Weights of a small mixture-of-experts language model, trained from scratch on English Wikipedia.
Experts: 112 GeGLU neurons an expert, 2 picks a token, a softmax router.
Below are experts of layer 6 (counted from 0) of a mixture-of-experts language model. Rows are named router (the router's row for the expert), down (a neuron's output weights, with its number) and show model dimensions 128-255. Each number is 128 + 32 x the weight over its row's rms, rounded and kept within 0 to 255. Numbers have three digits each.
Before each expert's rows: a language model's description of what the expert responds to. This comes from a sample of Wikipedia text that the model never trained on.

# expert 11
Table and heading markup. Table cell pipes at line starts and after cells, section heading equals signs, and list dashes in discographies, filmographies and results tables.
router:184133164093125103064111090099207129107127165064141127133155095065174102115122080150120115116106099144077104089167188101106117123064178068164148111189189118180116165135182107132133140158105219166092117052079107126148135147142125169161141143121136141106137117159159118108135101114104111126112090110118089140142157184152141169129149145113186123115132130145185081121151141147159126140061
down0:156111157141084112117147088159139101094108089138109159108133093202175152135135141139144105125196137114084091130085119147088077126114093113101095090124183149154169102085119161139116114155129099183103114104105152093168117084158081081151188142075165155107093120142130148137122141087135103152098178172056081133140162103158098150040103157176143119169149123120114191155109097075120124128098
down1:163173121119113148100098162135065161153133134157114096127121035122117092131126128144127139058164132150173113161143098122142160123118186179112076193101074077111086191123129140163092165122149129168133121170187133108116103057126087144133061133126136121171058130138159168146216168105137175124152143089086149078127095059131182124109070097097131167129164140129110136123154104099064108114133
down2:105118119141154149155096146077066159162138208183125155125109164111201125077183154076151127138097142186148074128102112081137151085148065126117107114129142140134109188210167145135088178137114083167111197100152119100125120160134082202112091111116101113127156160149124153143132086157127078112095146104105134124118123120173140112152114108110126151122108100113117082079112104138098165059097
down3:125167180141102137106114101109095078146133154079138186149101105136183121061191157119135152133247130101105120145116161060168095103191138131148104116138145138126110137110074063057116177105110178141071119133139122100133109126126152099153137094151112143132154157124138131141110118142126089171145108141122144149077123124161139173117076169181112152116104132119119113065143172114155167106141
down4:111109131119124119184132118171115076090142059068156151099139157148149131155156164114136079105145084115167153146119132155126124074093097156096192159125171162098100135130109124129204112119164131136100165142155127096120094094058118080104177159100093083107173110096123156123160098097109119128111111229090116106142163140116111190108106142143130072098123109128126184126197110125151144102150
down5:089143113165128137113066112153091133147111179146159169136146164078101145177119192123107121116106140069094097130129161122151149102124177134171160127155164089123122066147100152119150120082077062107144114129135129128091114099117084128103108113156149148124152079125103085081165119135118136126115104162078120162139099117124110125099135215146092204102129103143093128137217086152099068075125
down6:147130103085205132114120110120140121108200176166159149051127089147125131138134091141129132074166080150132104137124141139153155141109051121167106121135110144177193144102132135125085158094131067105098091132134177111179149119114145131129114096117136133149050131165101139167127086150100143117086082123157161137117151154139137070137179151101135134122083145141105106039071112167145162156130
down7:109091120118139159130149081142159103180160107105192105120124080187095127124115145122161097109165112138074086188176166106159158095145047090130118137153170129123135167174149132083152152079167138126137105166109167108087133091119123103110125107166083113129155147117097138117125138135178169111161095153130108134097127099113175125179167171074115163121131115122098172094165090154108097116073
down8:098114153115095111123130072099146121150089140086148173098104145093174139125146074159108151070157157097116139130185140144151145105157116108156080151146169078183120105073119141114111204136127127114147117151152112121136113111101172169153098185165093090111129134163089157147133173121118172123119130119121134127171188089088085166137173119118150125085144132074162113131149137171094073108115
down9:170130093114177148083115199154168155162116131152158097140166098163145068061107179139134115122136130107127091109155157148154123131100177074145055173150138098109080145106163173136122166126112175173097160150122156137077113092191111133124087098145135117145162156154091200159178082087063157084192136110180114097176133077175123134176137100109114190116126181114160157162080104105105127127096
down10:146085090145174173178097174161157159181154106151185171134128133104147094158178122086183086178099123112184129102151129080097125102160170146097143123087140140081136142197096103141079133186088116116138114151078078136144144211108092118138161183092116173135144125130134115150079092143119077113130149151110172105116151156117127211135094157094085118164119073103127091144123093085135159105086
down11:072127148155119168192103118109039111106077156110176126118094146119149156111184178134093133120093174151128134121091118087187132106141082133094142136146151141123167050115111149178181169114118107150168141107164094168185110088127164154150217154126091077072182115078158166180126135113134085168119169116102183121102177147165156123087131156191126099152146079120100146158125090125175117076142
down12:074153112117126128159155162118158145124078120069159137128184187075074097119162116151184108157150106203150134108091122184123108116080191114160156121107109096129153114178087155177105119155107172114239125123159108138140141142111095130104120082124137157197131151148138133105136118095081112129152140139087099127066137107163107154108117125156124073127142133142075138128097140068115199100144
down13:162200140146135163139104148151028106138144109118100192180193138147192141158107068115200179091174150140139182149123118115116129127172118126122173137205160134161066135145156149143131147139133145110137109119120125130182125156102118127117166076132141104143092138083170128099167158121085131114148074117192195129064130105107132135143110109136136173150085144051101109009154156087149168120158
down14:181157118133088061136145148106056173032116130111069097142180098122131163061165114147125149115171147149167147158144138103096153176146125156119100114136137139124130133129128098181088114147180176116122206096137110123152120170060103143132141129119108164133164111151175172133136132158143125231138185111140113077163129141129092091123138149159117144115150126079129113130110099072089120089135
down15:107110188134118141144158111154093128158100073126147156195143169138126128085172158144119136118149136105162154076168094171092155139099141152117061133165102144147116037185116120127178130125084155097080121137120100104106120162144164115101126084213074118060175094156147077103171123159099100133104161138120110096142183111094132172114123149125081061054096111114111180186180160053134128123135
down16:113121150073128068160152089194108120111104142125086143118078098076119123159124092118129163132156124116138174194152090091089086135190107163153151104117108067139147103129133087155164099122121181090134063185124145085166119171083169111105110189140127120126083141138186125138086159172160169141188174156172141090085124160110176081130116149162139183171093115144093069090147180175109120137144
down17:096170098133093115196137076076070135116179101132112097075131176119104174137168147129085122124093147065136156124142207086100135143169123073136132129107116140139129088159174090190118174175136136181162138116156134138121155184069158115146194128078106118134125109199129127113155146133176070130119127096118158123134143145091084125101150070108170106154120122176152116103112082113171123175136
down18:096094142108155108111133125161201139145118097036119201143156119165128093111104061133151129131132173159165136134127168123091092165147162082138134056158131126147107151051117121118152127081099145084043115165140166078148136170125173125145132098165117161153156125111110108103073075133093146063148075121181091097070113103147116159157100158188147137134116140124179162061157182163123149186122
down19:107115156150120081104114141188166067078118101109159113160136143150106141147105130104154088127128083043178196155105086131044114170104141163112095087138178163106144113159151110111145106200146158145107099151136151052188086111142139063147091126104118133190144094052134120125119142098125162116120160154095073098144164154106140112138158127109096172138139115080147161165112133057192094135140
down20:091150142214107081143148129111160134125113095121104128123064158103120130141160069173095112131145155199116147058173107091154131153089044197040073102111087112135106145205156158158103135138111088068067133126105122117164160173130176134144084129204170134115135138157130129160116113098127120081058136145152209140107179124122082099150171121110179114128120154106116130111118164131169163132111
down21:152121120116129098191143163150081155118107141106101122180153149086176103079124117112135136131184146172099165163054107133158107172162147110138066130168125188127138132126118151120101088153151105109098125082138094119140109131149163124123097125145164168163121092103125114144129126154154123172183158070140153133105099159146046085093183125163085143172136145163105153144148163122158119127113
down22:092147126168138109142137166132078111122098145121131121165103101082154116189040110067168150108077098122130164174124121154128151068182130131138112111115062140093116047128085138116144111104167163152116140125155168095138150131120096138114155141088156099140096097067113145128044119147207160143102107171158094177102116121090086143115088190176106135174121134096166108155142117105123124106171
down23:163065076084114127153088134135155168120137088229162070138179197133079083156173173127132073080126137115186118070054159128111112175083214145040161093114146150120141148135101126111092143123109168122099088181121159115113197104145133135139093131135098129141100113105135133128130075128121153138075090162150157110095110119122124093116174141146137138153136137144197181168131158101187158069149
down24:087111082129117103175184180089080136166135123218105086133130163131131163137157154130148087107175082093155142156118117151138185121134094140099060150196093191130102103136163149075100169070110067087147154137109175094161165109088130137117054087137089106119100137133114124162145146177103157114164143141134178107115151034111117167139153136134131106110137124116134156111128098149144157121153
down25:098186103159094181186113090108081101178183141132151146106188143158130132105197159097078071130130148177091116066087158106110130155122093107066063138129141108148104134181109138058128211113056112119116122168156142148111111100175138143105133136169123087099146135148172119153164110096126104108142173091092124084141084093167164161117107130102143120102092099155075155119169101131166119114094
down26:084186152137104108091083143098107093139141138101128130145180138132158093096111195125174111076083149105167110161158094078114130121141083095107120120130130101099093079080103122077106109097116078152145191149146119143094092102124156118173135155124174135140155094070151169108102116189105066156081077156124089102126063153176064172129110053155069113082104137162118096150198129088063158162124
down27:169133113128066115098124126145103091123129113216127080092146150128186143173134164131164126074139123119119164151137102091122148129130154120120104155151150162169113103173148161144133139078167163184168168130127134132086138064062105124148097114085088071105093055135126142111141189128193199126153198142113104084183102191113126133116122138104175167130107156147145149134105100094058149170129
down28:118069080080110116136141126136130159135176122122177070158109155149094155155046085148125082143175109147142141166101156141108173156107137165105141090116129155145111120110130113149156125132123146092092093140148161117123172126129131112076108114102106210144097100047103136135193145140058134130098109069162119150117121141160087090156134122143187107168187153099172135147097121134152153101118
down29:115111142142099159193155138133048093146106084115107158109129121144175175114115170146097138102203157134147179108111172137108123147156076155142072120110037149163109144123122158135146137056136082114088168139144115069135104092131208165085123075126095096162094113189131155106165142105153110163178143124124126131146132099150155128144115122118176167133151159121139215112167069122186128153127
down30:103159142164117120115204125093068140115190115144151162114161119097206135165113046142168119157108117126141163100158134081162095107134163142151127158141076130117182148139078148048123077104101105069118155168135108134126159138158193119134162142097086148073089150156137105102088135166122091154093137108187078135171142140077098139155140148147135106109176104088079111121133113160118111157168
down31:128192144120069099158147122114031099054147129073101167177147105143156160110150113104204208137119119106124155156108083151112133139149125133140148121132105130098113150153113148122150173135166156096169183165172142095139111231066098094158192127091096158117093159142149102118031132140165157139127139069118048055124124136121110132070096162165109142146137122112124072131117101145185105118164
down32:119124129111135128091126144125232155105107078085145101124085085149073115144136032168106122172062104104126106137131116127139092170083149108141170103125208121129148135091166085148141123118171180142144102120123149115128075152196122119235142140115167125111138172113120150090136120130097209110165110162134126142138117175130158142158159103137146133111152150178142103154127150134141128123083
down33:184113074107123139177115184097183161118103180143089130113164117125174139153084174180164071119090151169165130152103121133144144057162114102112107140119137116143165092172155124156221136109153119214116146071123127099123157135110123147091146140083113126101102161108119221152149061102131126107162125105139132116085070115087112065148088134128120089167170171078158137116108107115092173139155
down34:108153164091162136108153153133092089091113167149147113133095193074131149146127132130111082150155141151166148187149113206175157111086111199159127130118090161099163149153089168179134109152097103174145191172067036129131136081089129054153122100118097090126121112123125131109089130171163114177120144126111155120109141125159131129152123119158088111172160081095096144145114168175094146195098

# expert 28
Sentence and table openers. Sentence-initial articles and words like A, The, This, According, and table separator rows or heading ends.
router:101100138103108205136118147143094142129104210165096151137124082107098116087097141130109136104103170151120147140088155083149066164153179107105176065137168123097096166134161134175189100083148122156122127115138101065129162140079134110075122111129160092122130130177179115139081097091094135162155089113113150170104110146099081068148160122115101049127070175173118166111128115089142134140024
down0:079105124091137118137107117089126074070137225147138120117065129173126134155092158099189139108137112111161092106138114151070166092126152155164090102182137085107154127096135116067181168143088106134088155166102122230173086145170123134125071174086151102138112143169152176109061151187093132182124097143101070153085158113117122109129133094119114136118115103092134125120062134138085121120163
down1:105126172193199083119155081133187111136083120128179137143092069154116148088114147109157135081176104115112108131123132088143147155118182136154072114134147112161172080150129132100143133189171082121092105116156082103172167158172157134105103116122108139147121176104146093063164113124138101145109089153124106099128098145090125126135163139211150130111128098166121109132099135109111156075143
down2:072097123171082121109138167127185136091117159114103187121117173093132140177161164089132113138186128067133187182113068124123110075102080118124105117109154135091156118136146100138135155103157121126123055143161141149071098075129088114124077104116114135120092104140086076178118159184150166092117106135071113155194161148136173132095114128169147151121160111117114041157093169169132117151140
down3:120165150142098160117190144168122060076135065065156166090107141129139132143096121080127102202170144090162110115132070159092181091122123145139126189151170083068168089162116112136144138105175180058163123146137110147158154133103126215104159124147143138118099122175115116152133066160161129168168107120105154125178151185103073084073163110092115158163102091097103110120090154103194090142145
down4:151107142148129045090110127145145104158159137102125131116108081148138145119058097163093150077014139137085095127136166163177160129142124163109116096136075055102089118066128134152126106096155113139145162139141155148117140117154125047134102155109148108112101124158115125086070191104139151174058087131179101142104131035147102112181076110147160130117093180195150124084090107118125131106150
down5:126087162139105145188140159137103105103150160097147121129112124072117061132154156178127127158106142123109127156099082130124101161172127147120176132159148100130121110065132172180169152122072138133109036109127174080077126145131179202107135153067115135155098119094137081140124130097145069165126119100182091197128148173099153107097177135130057100197143152114121130166104124140174083168068
down6:149104110153066172144126113164156138173177104076156113198152134094144061100127159191157137128149125127125108119091203098164132109169135135090192113177160169102105117161116059162075177137092152134178182115095169114116115134109119116140128096151114141121086116167179154125136115126115081130097128137132076187170144178101151105109143127178130133111162154102077148186143158139172094098102
down7:095149139154150098102066121170107123162139154093146164149155130199141155118182049110075088078114200149144129055151082136144069087090161119153109165090170149097167117144155194142174116160109180092122168131127127183161069120173143126149161147117116068093127102093170169095159154115136143094144126144061162135133143127175105140125134078112130208103131169121145162065131180109117152106079
down8:104135096175173169120204108124124144162127089134135103129151176120158145128116112137111158083133116113149167072112162129159182126156134121110069099107129159136121149111153173163141150108110118163180128140107092114114103190126199100142137171128078127170123116122188119099200075191138177186140145221175132094160103106093122134160184088165161143180091085181103124071118166104109070118130
down9:144124123151142106073156178138136117147129118104069145120088131091117159128140129137131139125195153086130160189147042153149140164116120132130121154116163144102118173169139097158135162146098075163140096158116143205109035104092172105117171091054141148152152142190146107162103148116180117155160105147081116151184112083099116167109094150091121158129162094174064176164151190185145119158127
down10:138132107073086176151105170205089143095144133141196156156140135147115096179140163106152117121142156111164103152145127126074122137114125139182092175110138123120130184173130088155109186146097116128100103106093108114138170107128104153122134126132078200082149143117185161166114106110121147168217171049153119154175126172117098189050132189065115166158128144082143128135149126157118145201094
down11:142162102125119127147104126132095097149109124140098133095114125100138128124088030125071124151059154114111146078113137184097092065111094143124129112144147123113177102087106135133143065155159101088076144090173122142114092142056139153096134160076130131164105071159133138125084104118151129060110098089089108161108175079122127080132106118117140092121142130075114187161088126071130091129128
down12:188099140105165189099134118198087114097185128171153113092111122107123143162115156076192121141120163112139077125077120145120094136079101159094155082111201158072137110140118100156121139147119117127088167154104032130077157088166149132172151146162072168153143123109138087117120078113129157057163126095098097123178079171218159172112097145123120131082096112095132105132137105083109129169170
down13:137129205116127157103137127122113117140116039089118095129119083139162147142093108165122125107150160140146111162145156130151088094131109107135123073120134101154071100103078217113161136123135112150090161121113100106112061124180146149140103153110089186101126122127161150163083145137156115066088109116138055191127194082120149059162130152153100088103160116179164114152140150107150072127140
down14:084149168123166157172138112093117153107172141158084103100125142106078111135127182150069102130086137092151124156089140133132152133134116096044104148105056175166162090140079120193206131157107100131140101054161115121113136120145130128123136133116152121145122095115159109097165118139133158158105129186147096122163131090147165097187137195149160073152130079107087091158082164098110111130132
down15:149111100111142164141089141147094147131111188110124144100133086137176143144106102156173114139082149158145155106079148117105092128115135129129106097144104130182182112116145135092157043116133124131136101100082201090170131114105125065155116123176094121069143111146110175101080090101133159126162167118162131129070152133149102092111132131139157102128094151126146095086094060111155151171125
down16:153125154103136134162148088086163133117063158110088143184106092131100146126142156144146136121222083139129118131146170078196098121174150078123165121168167070123057164127146110113176165140080101098133115092103150146134126166126162178121128087138137129106129140189135091110134137116132117150163132160113145109157096143085207100135152157112154070149118141153158122167120169086148117138142
down17:125135132166119116082100152122184128133088122095117134085168190107125137167169165133146132130231141141120103121142079117067140080063129133188114177127140080100096110108117110183162142137101164139142083167158094204168086137100180116166101110116131091129128110135073053117120153089172080110089076097141123118172148159117133164153111104075100155091191088078123134065107155156104173177121
down18:135127135173155094080119158105143147159124141138181100117145138114114056166112110165172145121051167203163038185103127136139109091124086158105079087159140105105147071099063180109120099134145145123183170125147102106148168140117097182110113124118047144084067146089173111070110141123161118150080162121152105120094137142197109095104141112166146075108145154158117076167089122157129123120142
down19:041154118108074174171107115134112117101087148111135179085095175146195087139141181083105087126141171139068183100080112118208122156141101119155195103158103121134136134127141146143117103128123080153108146132097133137190105117101114113091135114106122175120132092164090119131135123105114127131151156131137100155142179092109140119105149164134143143177135209144190167126137174089140140117116
down20:117132122111149176143086095169090137133155127170065172105141089155070160121142052102098156155065146123146105160131132116144119157129177137159131095091083124162156144082117078174100130157074151112125137088121131123107174103164083155069122151137183092130145074102111165146109156157117116137091130092095110063140128063129079067103095131112144097093108089170108102105128156101136127137143
down21:138175132121197067151113164114058102126098148146099157156150181126099157127096127106114112154083109141110115167121103137123083103126129150167085125147136215095068155143063111197098149110133150200102122092139226164118156150121165136111125137163152109121076109142119124140100206098123088170054105120128165153205094132088082074174176131097178108103146111114124120122132104147112124184115
down22:168139128100197142132141189154152137181141173093178098089142176141118127184177115126139142142160162103165115083160139112120183073128098120181117139101174195102104177100103165158135121131160100152124135181139146133160104150181109109129072122165093092082208086150077136119119124160129165101180079163140092127139136128142134161110118080146114110122126106111128099105101089115149113147113
down23:122194134136144153081105115061196145146132190150135114116123136126194153126154099117098200135121093141126105141157099144148104118159138179091135149110096130129106102171098193105098176195097113177191139106118162132136124088171083158088074149119114124117137108122076161053125169096149128147068127132105085102141136102176111120115098131181124158136164161129140123116134129121188105092115
down24:108106108123161102100165205112090131095110086133121127149182093148139133182151117105140137146086119147149168163124137087127124177100072132196105105135162121138111134126120111142154127172058126115135096137125120170118114095080080121136106105163147085150160167119171143179163103082134137104175100101150133146166081124119174135150093142070097157108161144110115120144177115158149091155167
down25:149157146099141095178160130019155152124078201136126153179170157099063135133107162109092144086090133127090086179070157122135177107103113150091106118161106148124127144160113194159106137161117076139159164144151145097167055151150146141112074124144159137140188063128160134093137128102165101160105114081074129128163146057085121085087115092143114084098121156168133123137111121167140095100134
down26:121141147148163140157139151147121088104143144137129134129211114123144123156121160097202121073095059083100114165115169197077141090078118097186121085152152117085110115113106148117151098073132127110093133170089101103166144115098086110145086127142096062125119136144165114126085146131162136129159090152076153089096135117130114157098105143152145151104096195225128164118135148106059124157099
down27:083105180148176078093158176106136086141166185156130177080118156206149118142075204166127120145122122123180126108126161051128135119113074192095162134122199137143131109152104100120063147116072093117139100170123112176121200117106129112172098136113105146130089095169122124123158111153171137138110151128115150138178089149150195105085097130141169121138105153083125135149101131133126131110199
down28:120138068123141177128094164174119063096183112098165173073166152139168129159111126110133115091153123109130088142165126172114086130109115132155157122085136091106085144222188173084115106116099205112135175144107098134167169138120045190118140129100134153105089113094141129117067112102177107108205154088139151162105082134129079154144060171163168076123151135140166097117133138086118107183117
down29:110142130133123116113134122088073120114133169166151182157189137105113140124098125126178099098087152188104220130114140142052162043144061095094159187127195131165125158140134110110114067190123136180113128124206157125167143120091146107107134135116139161155103139149195143123132137129093107096157134105140154134095150171114125142134088104135128125112144173126150098157140049154075150141126
down30:114149102156141119099196111118083166107103066138066110105134165145117105121148155086114098119175142151104139146075109168116157116096097170109121181126121142077114137204162128171156120102129088120124120112154170139089161099093142161112148162083082097112131108126129103132109134123143135179114103133130086147115149146097141139090150132086121171084105154095172101107049182176136175169152
down31:102167154147127105119144171166123114128137113119156123150098136107129162179150159097194165182211131098101116133160096157094096090109099154140098113095130182070221108176165084111103154136170129133138124108118143131143128140056164093136096127118149181135193122156060160121142166147132119130165135177140133193090112160152153185059164117126143189133129152171167068153113144148149152119090
down32:196127128094120082086157102090111144151176088140138076119124131103160119080110158158145129106148136132100140160168136192135119178105138104122120119121145106118085148067131124134110123127157133130151123123114086185104117120151072055133105118080114063153154144172079127158175190120140195151117045115117124066120142081156143172202075104181214121117159194115130106123079154144116114120159
down33:137176119133158112110088084107103119136173156135094130140116149130105137162114113113137137105117153138139119206139103067093129151145112111149121120077099137141050105174134101146117158103140089090130132151134168124085103138092106134131133160168102133065161118115102140133125200148072070124208109130146080110117092145179139153137098116132082081080177135174078132086135105140099101170124
down34:117066117116094138118155131181105119131132093161134131150102121142133102130126110116123120107085159079159181227150105109163115181174139067129146098157155149121137141129168140107143077116106141112162085129149114173152142170116124158081104136133154149083090163079126136134154133114158144132114092072150150104102130129085117093128161179139116127167165172098110078108128114095122091098081

# expert 21
Election table cells. Pipe separators and final cells in election results and statistics tables, plus party names like Labour, Conservative, Liberal.
router:150109098163145108107109087130171130143104093115092123145148079130142143129114076171154100137108139128101177101137138071129161195103171079154175114140181118119139149105135069090073100145113189072103117093159136077189156091171133096161145173129182116133098172097124081056128142117174130107140146175155143120140087092121131086122105097101114123195151143194182106139164114122136063129085
down0:110093135129139104109157099182161126161076086142094076113142112146109169122075057136118167104082141113154128119099196099136126127151137073071130114133121144119105177139118122153091154113134134114086148085135143079061170152131145124149099166152089111145141118127078117164174079118144158129138137153165160156087086066145164117109094105152126120130125145170146131148167096169137117080156
down1:126128085060129082109144129118159134119087160122167179152155033173092140087166122130106175126124151100104096106154101159114134129132101115176141106081152096101078145132123094166147081158085198096192170103101109138145103075201110121168099148158139119125172136102135156100118110113090162150142126175099113138204116132142124131095140159126095174131138165184094117100099127101042103122183
down2:117146093136117078139135100121117168142106131165124125156107079118100100152101151133137114166106151130127147117127163145136192175070133098124114155149119117092174149129090093138126129075127169080154156178168140121116086154158094135142097177136153173130137163162126094117112066119150126103114094107135110102202128114212128188165176147097199084129048135110134184124110138169114099114127
down3:135105182137155138093075179159111084095153151088198186077182123173159180099128096068145170089100104132096121155149059108133078041121092111109154115137149129080044128122127176079097105172157091138143135135122135122157196096149168187113112089117127142100107086116085107134135163138118128166160148131089139169108124123137083127104100116128079164118110139158132145064144138075107121181101
down4:195108171129108106084110085115162160198097131127125128140093077107124079074124058140178112134131167143206108113093109175129198138080106089162087076094139133103160121179081097142143086128120113053142145118158077129158102136102094113092124101112190159081121169077146107094133145155136110146096129110118137119183138149191138152120069141149153119127120052084096161107097120182144177101119
down5:149121117126151108123111111118125120087166156165170114139145148083162107113152125148112114112107117070105068083125077109158180066123142148121060150095144147144107090160062086086102126147151079129149173146102146119100218126110129134173085136162072130138151071151080143100120158136177101189107121132144169130162127125123119154074179099152079139110170139192107159148082162122076109127149
down6:081140173135135126134129079103136094136146159112145128039123097159083125173080139114131142143127124150082136095172107117110106067157088156089071131121166111079188146137167158125122044142143124127138089150192133132184127147104182099120143141107115110160080115120135094109125157164152120131195127145121125126106187146129104021099132099093124152102111129138140090152136122130097173149132
down7:146178114147077138150178147143112147074117059071156194127174160134064111141181133109117147149140104143197143156208172105140099121120170141154113080093121094128075100107157131193117134124159073161123138100102169083161152117145127140136145106148054068085122121111061154158099113165118103196080141133146180129117171102104071069094092113185124129086196176123151130106117128161173116148137
down8:091045121133178107127108124160101120132047133159130130145212117148104140155116170137099139082108069101124164132143168126085121117108087063156202128108165165121094111159165161048128111125139107139097125149114122145146129080111107120143086125118079174110138117170140133159105050148123108122124124128155146154125090107100138171100098128110102152127170089184141087121165159210164081119124
down9:155131128105130118117120133108176076160129175190158115118117147121152151106139121122138133083053148110081103105125058112122148160160099152088085137135151123095093133178136104141064108127173149101189114117080156122055218129173101149186110087112154160143090109062162125103127129098173104108091150159113122104162160153154093112092170082170143178148122108152096092129112177122089078086138
down10:126162148100129096093164098105161112110156118086134146129070109195104107100143149163175110115119169115128155136154087113096131137118056175160093141156123137083116120136106119147125119139119123154167130189136075134171137135125145189134128121127089106087175118131094087142158108141117133138154069172060148083113110172178167165193136103119074134083059117129129103090143140102127137135119
down11:127067098109106135124120099137121119180114112117127130072135106164142123123131117101124109084105110176159096132109114059081166133073108087168154146144098152114124111151179194112104128119130105143174093130103129113164134173120139134117073106088107159139128135125106123135154141156198094050185144168139123145061111081113118215113151194069152087102097095183190155212157131165173128198118
down12:076075162177127103141175134171177139141147130129141156175144104135104135127131154112154141128077123070119133143173107085164158149168146128081196136110188160104135155114103121158111104148149107179111150161185079094102156136100185122113182161187146178133123141117124093124163136119114095114116148146143103132141081132130130174129103052085114132120117131155149059208211112115106145088102
down13:157166143111123149117165179122168137119170090176131133138119201077144058091163135146125113141177172204140076095125134139135118156102103092115109115139148103162133126158164120161142131139171107134156180119099140118106143104118095176149139136092170137069147112088072157099128091091128057152097102105150170090167186146107123130161098087212139108135150181112107163111085139089185092128104
down14:144107120166131121097160152193131114109137152090081119087182151137145164117179101147105109107176123120103128191095092078130114143208114144133137090113111159120164106127106117095131156176160100172098110111159136096114146146093156110124133089098147158184149157118086133091152166170161114173152135131106154157068141112123139088075149065139105212183133120120118120168168162154133143105116
down15:075121062155054090136110063131178110171107111155063124176065118142113143145092143151110104186095105107074085079140150165100133156093162116129138070073140136143146133115155135150127153099072222086101113108133101116126067127122102117128148183136107133180102104126134127131129187081134129121101133174162114058125142192137149151236154164105187095108141109124110120109139129140139109105111
down16:152125125119110188133175141137145155081180186123123145146063109090094103100146106143098099158129147122106173151077159135126049131102088094198170131101114116164102134135113037078135139143130166142124115119114105165074115136141160216141155182154137137086121114105061154114116093156124152139124145172077073152166144190107131155138142184104113232162127128127136110148109122144177197040128
down17:144159171091104122148178153171097109133098156152140158030127134086129195132137106105158166100131130140163131146152172118130069103168152171110179116095057138194121114200130162165120152122115095152157160070205082089107157170068150144110138091124108126143174134138120169118135105112116094090122181125164197161049215090138139147132163121107153137110105143133119116133091109134093186190169
down18:154146167107163135110128145104159126098110084119154176152205173097119132159114108069128116122067131215122186131151095156155119100128181139152146191133138144144087128095154145167091139125155125141156096046128143144169133090172155160107098127085108061127127178130110150143135153082147071136153105111157183073095141111106141112143066102104189087118111101105138108078110165137137193168208
down19:160125121166137152153170108171158133116148149171115101112163107102114106106188165116166104102166133081167146110107103164115143101113078188148103109105148170075151108196135050104105160161188147056131048197117105158093161184124130135123156104120121163105172176090108158109158109114139113114110119160143084171205150165125140150096151156150168101111111100172136086180085119096072150065090
down20:150124098075096134136067139100169100116138094080098104130133135164123119095120161142211092165102143119123147157134129167157097102067134110133093151122203109115113150102088082111166083086159174132146090102084088156186161090096110108130191105085124109110136101116088093144106124128114105127117146135088125118169104152117145144121077123159130102098150147144165124143167104164155146162072
down21:125130098107117133141135076192146059085151128144173147117084145091080146164172111105099142136157030083131125177106136119144076152130136142179111110154025115169104168131097053117155133127112149108155085156087153051101154123104121142150112166100069153139112166124110124135108110165148216148059101155074148150136115120147113120196194186131098180125118146129100124131165176077138145067127
down22:082091166155125185115133151114085174148042175100099103110102192095085123117133137093125116132083079099143163109144120066105118152104173140105154091134094198129114059113075150158071115128138125134081100108101143107147163040139152112074133104137151198118112138160132071125191139135144122130100077158111177131085113086119096150114136140144080158106106124143101092179167097159093061126141
down23:156154158129074168146113135121095119183081115139117084093151137117141146120181122052078116150118134170160173117129133157176154039094111130102190158175152146131060106172102082163192083162138122099190136114149103123148159101141123159112114150179093126121142158079129154145123057137091175161109132130140181137103189166124090102163167087173150109067132129126088136149090112109144158185161
down24:155176160112151089105099073152150164142131133079138091131128058171077129116084160094124121144127163202148131106058167159144115153140142112106061162130160116154133142111159184165148140145109175151088099126178100167134093105175094101152157107120147121137126148073166114129198183101112101163148118065080116128186117082147154045123092077103161106140131105092160144151135127100184146083062
down25:098164125114146167110116085164131099086128109068075109133090136149126119135104120177132107169125123144119081123147194087096124143101132095171131155173205115140100094081163111102145140097123121189133077134080176106104074131063102168139105044121167101128127191100114049143146111125141139070094136125114143155146146148098164153143070161119083108150100123146132125182127059165070112118085
down26:104071101077102090161180089126155171120126114114116155174078173166126145084131126213102131123122130126133059142156124127122115142051155145115165072112138149139124115143111165162142167141148133105111167133097119035083168168105130139111123110087202096083136063125129140129111150082162122156121125155121163102109189180122084166121103085168163143195120128160119117111121131148108158132059
down27:183168109114088111151171127135107198098156169123150138108148141088170135143173155158192128129150148137126132131095186118118108146114079134111149113176145158154136144079161127124231129091122159088089171134124113167151078155125126170161173134079137123183110106150178122095096132121145149127126123083095159178161156158136104096151161079085125130181174080164150156170104103112140166149148
down28:128134129127134121162151148167140160091114131166132128092059100139147074173141134136112103089154077138094163125116208102151158188084080155092173152118071114135102190144097122086156083079152042089165126114178140112150129109101140110122172138163105066104118136105134177098134150112117126157065126154126103080126177104155119104120114162182156175144134057130065145137121071108131205126117
down29:153099149110090166146140129052099129114144117054112171067177104118140094146150136134139148136159111151146160146097131216160123053085090112135162123179131085143130129145102121118115179171147090076146136159147138190172166119087139114089111120181085123112131129139115099140138148157116122168144140125067150141190063145149113202128064167146148106168157153081122120125103114134133156111142
down30:159124186190169141160159161149100172143150154156157168150143142206136087137185170151165120057078172099120121182118128155111151114039024056105106159134172136138089141117098132150109139090091141153118158162169103127141156189177087122143092141145130113130170071168113130142106104094149061129117152090094148100138074098141073130176052095111131153110106198112117162131162122183115149149133
down31:120174180135123140096083082125121120088128134129114055171045195159137133177092132157170156107170126126075110152089125138092084127120121120125158111119052189076144167110128157157101140198109143151109157128089153122137189140112128171127116073098168150116140110110098079153102150166107115158108126139144108029167163174150167131129161160151097131137095124124086090093148062167130134190079
down32:134111119132158128134122154162112132122120102144109126097133124142087136141132116117104165128193116119160127179076127107151115200134120141107178066142142129123121175163133196130202135118139175152174123063107123117146197171081135151149120146139165144157124093121147087128154135151123125109085150139096153105118112183103092114185122085113112098123088117144121167119094110144088176148166
down33:165171158188159148095118152114093100121123150181035128173124162090148125179202102096169112102171114151099115158092094099066129152132069121136137086128104131114172121146190096048164163152204119120076081163135159114138108159106104184147163120094160135148129164177160112127112102107172128159133072133104129102095161095086174100139129072134140134091153141159148163152102101089134168131125
down34:184091097137116181149093137127160130078155072135161107141130100159124070119104178147119152123215109134144126046141088146090120174097102131091100103110119185134193143118164186082158157078115133134090096117104129103040070145199076203162107109162120113111133091118113123109107113132121123116073142072158101112155236157116125086112181137123123121076109158137138156102141098137113086143140